From a checkpoint of a small mixture-of-experts model trained on Wikipedia.
Size: 12 layers, width 160, vocabulary 9192, 32.7M parameters.
Experts: 40 experts in each of 11 layers, 128 SwiGLU neurons an expert, 2 picks a token, a softmax router.
Training: a variant of Muon for the experts, 10329 steps.
Below are experts of layer 6 (counted from 0) of a mixture-of-experts language model. Rows are named router (the router's row for the expert), gate (a neuron's input weights, with its number), up (a neuron's input weights, with its number), down (a neuron's output weights, with its number) and show model dimensions 0-159. Each number is 500 + 50 x the weight over its row's rms, rounded and kept within 0 to 999. Numbers have three digits each.
Before each expert's rows: a language model's description of what the expert responds to. This comes from a sample of Wikipedia text that the model never trained on.

# expert 34
First letters or pieces of a word right after an opening quote, bracket or space, such as sm, "M, (s, we, wh.
router:540538374497531477550488505502504457456520503441588541478518441503444551638521543536516575540614468438471626553503544486522522485517577456550531466439470404498536441436470518498483463503576582497477521461439430568493471566557415566505545520457454580452537497491510503420425491623464514514517440471473492463575451486538534547488545460530492571518520482566487502558406439542514529512499458513525554411530608524532503410593534444488440544560539507602458580444491507576463499512449526
gate0:479523447496489543500477519515434458508509541481469486401533563539567520575616466486564525423493566365448490395496479394523482467502558537545516538543446527477526448380476562502614479497526471473457447509518507530567513506547465473452397490486530440505452489465694548528518535549491492541502559416493581475486405523496463486561454533489427546491552495515538545439542514404479485548504456523530526561598490486496597491578578576453443462519523513546466478431491532558448498454486583
up0:563518597492555424462494541487565520590521491492416520510562548415523474493507469470407500389511547562489557481500510510438506407509498457455547490462498580410614567587427534500408557465532559565606548464515488544479474520533396464577428516450402555541518459462473397528469549493470501486538447490550596485554392549507530459534503535495481459539457562451454526499562559492587566524454476488525557514549515436492446541564478482538527528532512463495459565461464413446483405563451463
down0:486420568494560387517463461502547559557480487483394513533556499510454438472536551489546594532551422544585489491551513535513582510528523488422554511462613546526468548510409526529561406517531496466418501519495573484590450472585460526553547520370593485416464513465458484519491472440493548479448438481490425445525518559464499484444497502500478466583370567500536462491581492440466407397522514580412501500534430448480519573477559588499515529559486546435495456469490511504562469490469548
gate1:468558464410436422465507482491474489544500497570505511572524474577455454577553502496539505457506476466534485559647390462469524480503569476586500559558559466501444429476418461435476494538519517378518549595461474480497494454387455474495540572483476567483492496480411426405515452564536478493496411511501539479435476624588569531434402536560492493493494510570497491422489512532436593462504440434503559560530446490532582546494583520503494517552500490452544505544490559431418501515446551
up1:430438445423434518536581520516500392454480516517524550498454520538499535503475597525446391434526497434498566479538449504507490511508515480485489509427518489525515470532470474459553543492482480510442410498459402554540405547529488510582447505474542574517510396532487439543509634550521657339459543466549520427558553425472460568553496523480484405522556484468426505486432539559566457545435508454479376516523522519533462473438497481500470539502458479527521460490465550496391475548578521
down1:493465488535387504558582574507554476454515442485577537489489448533469556451564513526494471522552471560499471464510538404538455462638408459430486602434487600539585528475540576462557360501478484455540443442462530452554437535538515544486498527484509486417477498557558529481626522523489502503505552449468499504574527465498476452483480452563549521523484459489493431551582501482430496576531528585367469451533471526524402443457514425449485459517413502624525453544458493555484462523474517
gate2:470464516500386590500551467403481502511473473478494473494508503549470539456551551537532455497434512520471430508460509500515479438507606558540515369487463517396517558509599513417519495490464422486558488549494539530513505441498553453551579499490571491512403502471566520441578431469494449659460499480449453543509412501521497478457567490541609501507604529548418522489551496531501495481474526613451506433561603364541507524465549493575543480517477433580512404497517539490449530510576485
up2:528450483578557434525451588547536490461528484512454540606452514578444513514459407472576504431504520483516525473587440495440426559453482511545463562543480422501589490530460551554408575511468454487514387458481432513464565537517464544529463547516477493491582507480480516564383476614440457420501529513488533497538534440461534475555376468460501449462477534488558603512510504440456459541502456459521468556419428531405473556442461498449525448468600537439458477501537442569522498440418589
down2:441424503612537414505464451496517557571514502476579523477496439531472508575442600477471485505556467425438498468548507452415425474574542413455515451435449521507475438469439558431424546486511464477446490434603519434531479516476566596478458587511468466489557477487515503471443495531572435448511532457553499459530417487485454491521521451580536504512543553395507472554394516465525476600450596582535550586534399524511516547506465549479538493465464540533626461485560506535513479576491587
gate3:442449487436518486547558482524505490446544461431527540520476500504424614575492479493514486452501547586622534498443510531585477451452430476521489517545563600468520592486484563465508482611405484490517443430462516474562516487462633482564498422537534546459506598467551451547471546539505531538518431459500613462429520496562552472485551516444521538553503439512464434517480518473548460513549518437482446577524471614467487465463443502470494573563471461513595653442501477439442513412508474
up3:488530478548531538474566500516499482484604443503539537579485485475519456438418600503551436442513392355461500515426415492559558531493407535436512502515452617512466462482502463443531423496424478493396499530425534481461464484506479463492516446475498537474565521437462564497527516364492495554505537541378505563425434384453403488463526504481534446528495533535444497526596476530522493452603449509583476525538532466506487601565504479541465508500473513515483463537574457412445582510485530
down3:473499508535568446437493555440533433508575512504533426490625512452480569521463591533501548502569415598524574595534580547538516456476566563465461511461464458520473415504466514511477580505461481584610541498442534436466433472505596540392521522575517401526551501495549482444543515508444537510507465518538456546522433468482422555542443524440494371442461469555460606423516524517596457456581475473505469423417513474429564491562556492497441501518453438467522462491498524472499474450478451

# expert 30
Early word pieces built on b, p, f, m, often after one capital letter, such as Par, Ab, Bar, sp, ab in Alphabetical.
router:536370572450545456593537437467506536487442526464533413511482427466506456541439513440441531484478589517542592439409582474528510464406486477499423514574515468489465405520488536494418478427479551600527424431526447456526473432512521493527543420453434509474501524460553517539452506488502583551575440507484455457538538421489562514514511452553510514460460436455516475561493401547580579480592483512462572421417514656551507488465490469534469489580475442505453422524509480492489478471440469
gate0:486568514510505484454472534489491419454510576531525531426451455476515533491528387474470432419407449494511586473537552500494476502447501444431562518523481626576534471522505486556440427468612462531492431467534534520614463544498545458520571514452524534507616497472463528492494488603496529561559512541571436434523487537590517544459470586538371546434589507524558489564498473415504526548483513471563546508527509471538516567494369593528515453522491585543404481510459440534476453513548432
up0:439500444531486446486432532495592508586514468505490512504487551474499547458549525568468503455564602494454522568480473466416468535442478479516426499505483487502534521627462456498471482510404438429472541524453549509426437523596539481618463510488543535443395511444423589457530508516499522463511386537564503534501503540549527427492477601487536476429576393519513502514445458482546458473520420439555556489410540594520476466612515407587480434567495454595529538542499474503568547522480571
down0:547552450587513466576460485563515544463553518581571550484513495553572421520516546440455464533510388494490432520511445513515516551578503448491323562514492426555557471541496447635502459455415440467541531557547567477402456470346480464559459532482533511563441534458523512447473454512499574538462543551463507462503556528447515439544472504471475539522457524470529484432494491485481427458562532453483461547473543477499503524511436470579572513595500427499520468550379475568502524566530421
gate1:445546494535514498531444492485550481515430457451533310515529419470503458569561486506530514478452492480433484553506441510558487569560505594572468587520521540493432485518522633502472592487486512570485505564561511490486488422460456455483438601573498507447482516484550494553459624410536549484466451404488492486370445475560416481519598563539565499562490442513427482436492498444507418573461436476520509597470506442493514447470568544543469535514620522494483524500503477514487460501473478
up1:444519562422599456563448516412497461493424562500518491462463573435474525477569555500465533534526494520470522479459489474454528475441484596496589510462432446484520528460495433495450528502586572473526426468416403502540542408430515465513476497541514480489576550559490489595560372478465506494519521579597478474571447456529521453525500444515442559476449567491513490419508485501471505500470514595509459482431498450459434533502522510542427462509602514542443666487371468458436561496590528
down1:492533418471442439541467490476621555451446532493515648500420484512541524518466484471503505447555532592478471429515526513508422518450514514586554471526508393493553497529524550557463458442455419461527361520508451604510607450515459482527591424456478507493471393567516504459450500401513563488514487551598421524457593534562497510433494472450430499568512552505556562465433520538551505540485427485484537541481550494509540440411474524470496556531539483473448582519558382498529470518499532
gate2:525495546479452464549430489638493568472545587486497520469491458477436561459433381457423431551565490473568494477559590490565407480513545599429461576477531532403475554492461485478616533472605536493449508414455478429513451555570508522412509523590553482419512462456534445533477498449483530525502528469433546492522496458505518473473534540519494490476540458474527377539498527467472513523466512485474444535542448396495534532561428391475527456483590462509428435594560484589473468512506480
up2:476468444576521472563523508468596515531443466520597500633528456576459489555523484563507543444495556479455618580492530494437453401587455509505548514468465515561516497433443535450515477474436543588559445444503473575468517492520431548511584505405453506532488565535444459517552575495478564493500511496493513473515394574514431511528484397468538513531505518416455598386438504396511516538512476547469477571560514598531463439470529508452560419555448582499444434431468536501513502551462487
down2:492603482447548487560519421562564461484524393572497563549506474538526486494476492516415453491519506511514470562578525555467467527562534608437426515519425527465352471442552492512553493480473488569489503545489507441516478500485496429495535451512491528494588580572460529499482414506566472448487569502529507545554448515667502623428561484543515424539397483517518527417495461495555505474522554500491426467526456445486536539521471470429599527405465477468529359525524482499469447429456539
gate3:416520518507457537491462536513502472465547525505560580633498485469514477531519498397504572442466567521539582450454539502569541424500439457476398475380430507536532544529573491502515412485445504486455501462488486434505478484454514540487540500451558467499478452513592433511399438449504480497430483439561490478465549484453524480541486502467477484426490472532451467604601486533566398452528576443532510422548439621464474480518422652436522525441558457453534435508565589436541476536497521
up3:586503517530513542490468471584548562514539489451522449480545579521529567606556462459473523538517544609511444509564572529533444462445489459451472489523485510587521492430388480520518487497478434426468559558508538467468535483530559476466471477464472542406459556537545438504407493381462522585397469527541410563462520512572470528480452476524498500437625538579491486451511557472471545471565557395504479445474596554527434443550507509518533466404452432425521533540473567386513496423524472
down3:423495468418502489509498527441485501539567509493509477456502472499549591510498514532438519604464491508482463506476483516475532565645576489461524503507354492498527457559544554476494475551507437481547402523544593533590553542526510508480437528497540512448483516503460380467485481513447527377531568550461452467527489550448466486520440511523511562526563465531423523495565481565459584491428423444629492608504500475564486515433527441437497503474433510470549598414532406581486489377449526

# expert 7
Single capital letter starting a split proper name or abbreviation, often in tables, as in C-oyne, R-ush, K-erala, P-ct.
router:594549428407600518465587494467493465486572562603469540452500489517544480399501466498597396454512392440447572496500516499548538532473524551496553454447510481493406482581511482483517404490410569504494452451485481455412544539514596506497533565456466550436483451540520436427521608484443576551551526521456512510535505432486481501582456462556521502366515478489387499453461497498524500577516519458451546445473521477494551434538526519471415486471580509462470557518489531542525467427558412
gate0:531532551519481510490459443590496465500448562562516488461531551452573498392513532578466497458443483491450496481577539498458485515584457545607456492528461483602520553460422437621457625531390588400524501499468529574415560537455489473576490466549525487412574534495518496521494497415481584509430587560608540601549506543493411454504490565539503445409443590477492512485496499509464565481529475432517540452470608512532482503510428442482501496487539513569497524511501463423489529497488457
up0:548581572423486500540403549556487478570528600569512576554473493529469468461373493552545514478479517474474522473599529524526468452488432547529442468484500464499510470514560488522446543487454503429407496518504502552488530548512518404438538372530502460474590495504513475546469489446629528505464538510558504638479535478480582535503503535501510458553429609530530545491529429508498528549543460472467535502477488475508406396480561504432324466570442395542494477449503441515569528522524479
down0:555423528472589534604460447406513492483547497492507476580480443516481461577542534372528483463495542516624544496544501561453541544549498479499551521476478483494504455568529476504512493462582419590500490404535529428628420558473580515435533507391470519558497446478511516482506457521434426543579458531402504503461555468512504570527503501461483570547596483508467421476564494490543417557439485570469443505514415501458490488551585494474369447544435445563554437471478489544472451496543481
gate1:478456461497568429467392582468440551498630552506503461534470498488456499547562446510513476494431483497510423603431423416521525550490404430538508452549479536536383555434460517531500430495483534459518492429505411480489388549522510579543534495515433489511515579608440595434513513518503535514543558574531476596606494489544569588479564440502527470501531531452490451543509594516409440498500549488497511556520517473456535409454461525509527448501470551479528597498526478586468485471479579
up1:508517515518507530524534490504534511575541510514488514535563600472536456573556399443612511536439491456591496504526469493520529467547437439526611614433464540572437421493545503509499527542552485518517554449480465596528549487436433563426491567518524534538491473505531518548589467556580435541495506521561599459467426454484478524516462547483464460533519483483417547473552470438466465539491485569492500466511522496449436421503417542557559482404513464498413403654530426604448514471410472
down1:554504528463447622495493587568469556497499536454525532422514518473508489488409503469494494464527564420496479411590483466455417473480566528440442486536471426550434444402388506568565581514448549506493461455541490457469551505520404610545427439525568399450536565527479432565515580482554534561580430505488416512539572532493445499483563474500417538538501511556418507548452523420556491495545509533543436519469514470558495467514552573496545484499497559485546460430462578436421570539530479
gate2:568578418551503460544523489499539516520575440491422474542587430480465541534556545555438489464601569496528529567549548568444592465463541498513527520402447501587481552437514456533447474508513551488547481466445504529448532496503485605613470596519431561500493600482383588523468497544423518566406563427479537531527473531424477503446625521479539556473574568557492465436429449504499451494516515542497502574522514535516439446511540436474576437452510504538508547441466494480570516411479480
up2:560570528499500423536441541439446492473463478551483503499572423528499502466481498504599504551541635549536510606574468569528531402477535557468455604428481494509459484473554535505468447577551421550595482485497496434471519488485514614562542580485496588496487529434479524451532622512498515553547530489553487526466556436479499529513520534533531557481549424508505583508579436432495403531533469414422377561474494466469486462416429473495479492481581504515493507520481446426481639501470497
down2:516536495467555522503467512462534430564556488612486542490475538478502468460529569464532471468508377502590500484456398520514509520510533538412442436487438545530397583445501553514460481438522519458511537519544510541529500480498447563542573452525576505519515581467596550447434491527618485480416519494438527434499548474442484487419485510478554502508541492590415506422569475506526530485575581474426434576440532484503590450464595512519423561466453475462499504582524491598416509357450464
gate3:478471442600503491494394521529527534590451504387475561575453496499487517485543548441601536521526450478444497462429524573523536439500515530425630510492468365371513461493533453451470558574525528542539541545535526437542547479545541435481470464503486595409544414495630537520467521539496617560517453434532479476413413475595463537540488459480511488436463518434475528545533506568384463565510489501479467522512461590483471486538574506475455522493516593553494483480505483547492514485480517
up3:491484529475498582426584504485555517433525443480554500596502476551472579489472543418466566471518477467510480590452465573498444474500526464534510505550504436445463621446465470539548536508480469413536425494474537475578563540558459570490533519500589418494539485462569558504539458604460402494452483530569425457549547572491526504492413514507518498472480580469545565501481556514526543453450540511620506474529489476580481455433460438366525396594532517502514456474556452530422449428448401
down3:564508466548482449467456469554555595502488429522499423579530468617479462493436505453534553574463487520476357573510449526487479492511472480469456519426483583521454529448599494547454560442450550377406558512498549549522604520514485462499543461576508469536459563465538437496491451540457422510440545500552505558535474583455518515535432480485485585550508535557381488482602489577419481501455483526569510507506534585432470491485445470415498554490448552529460496458589546489543458395473451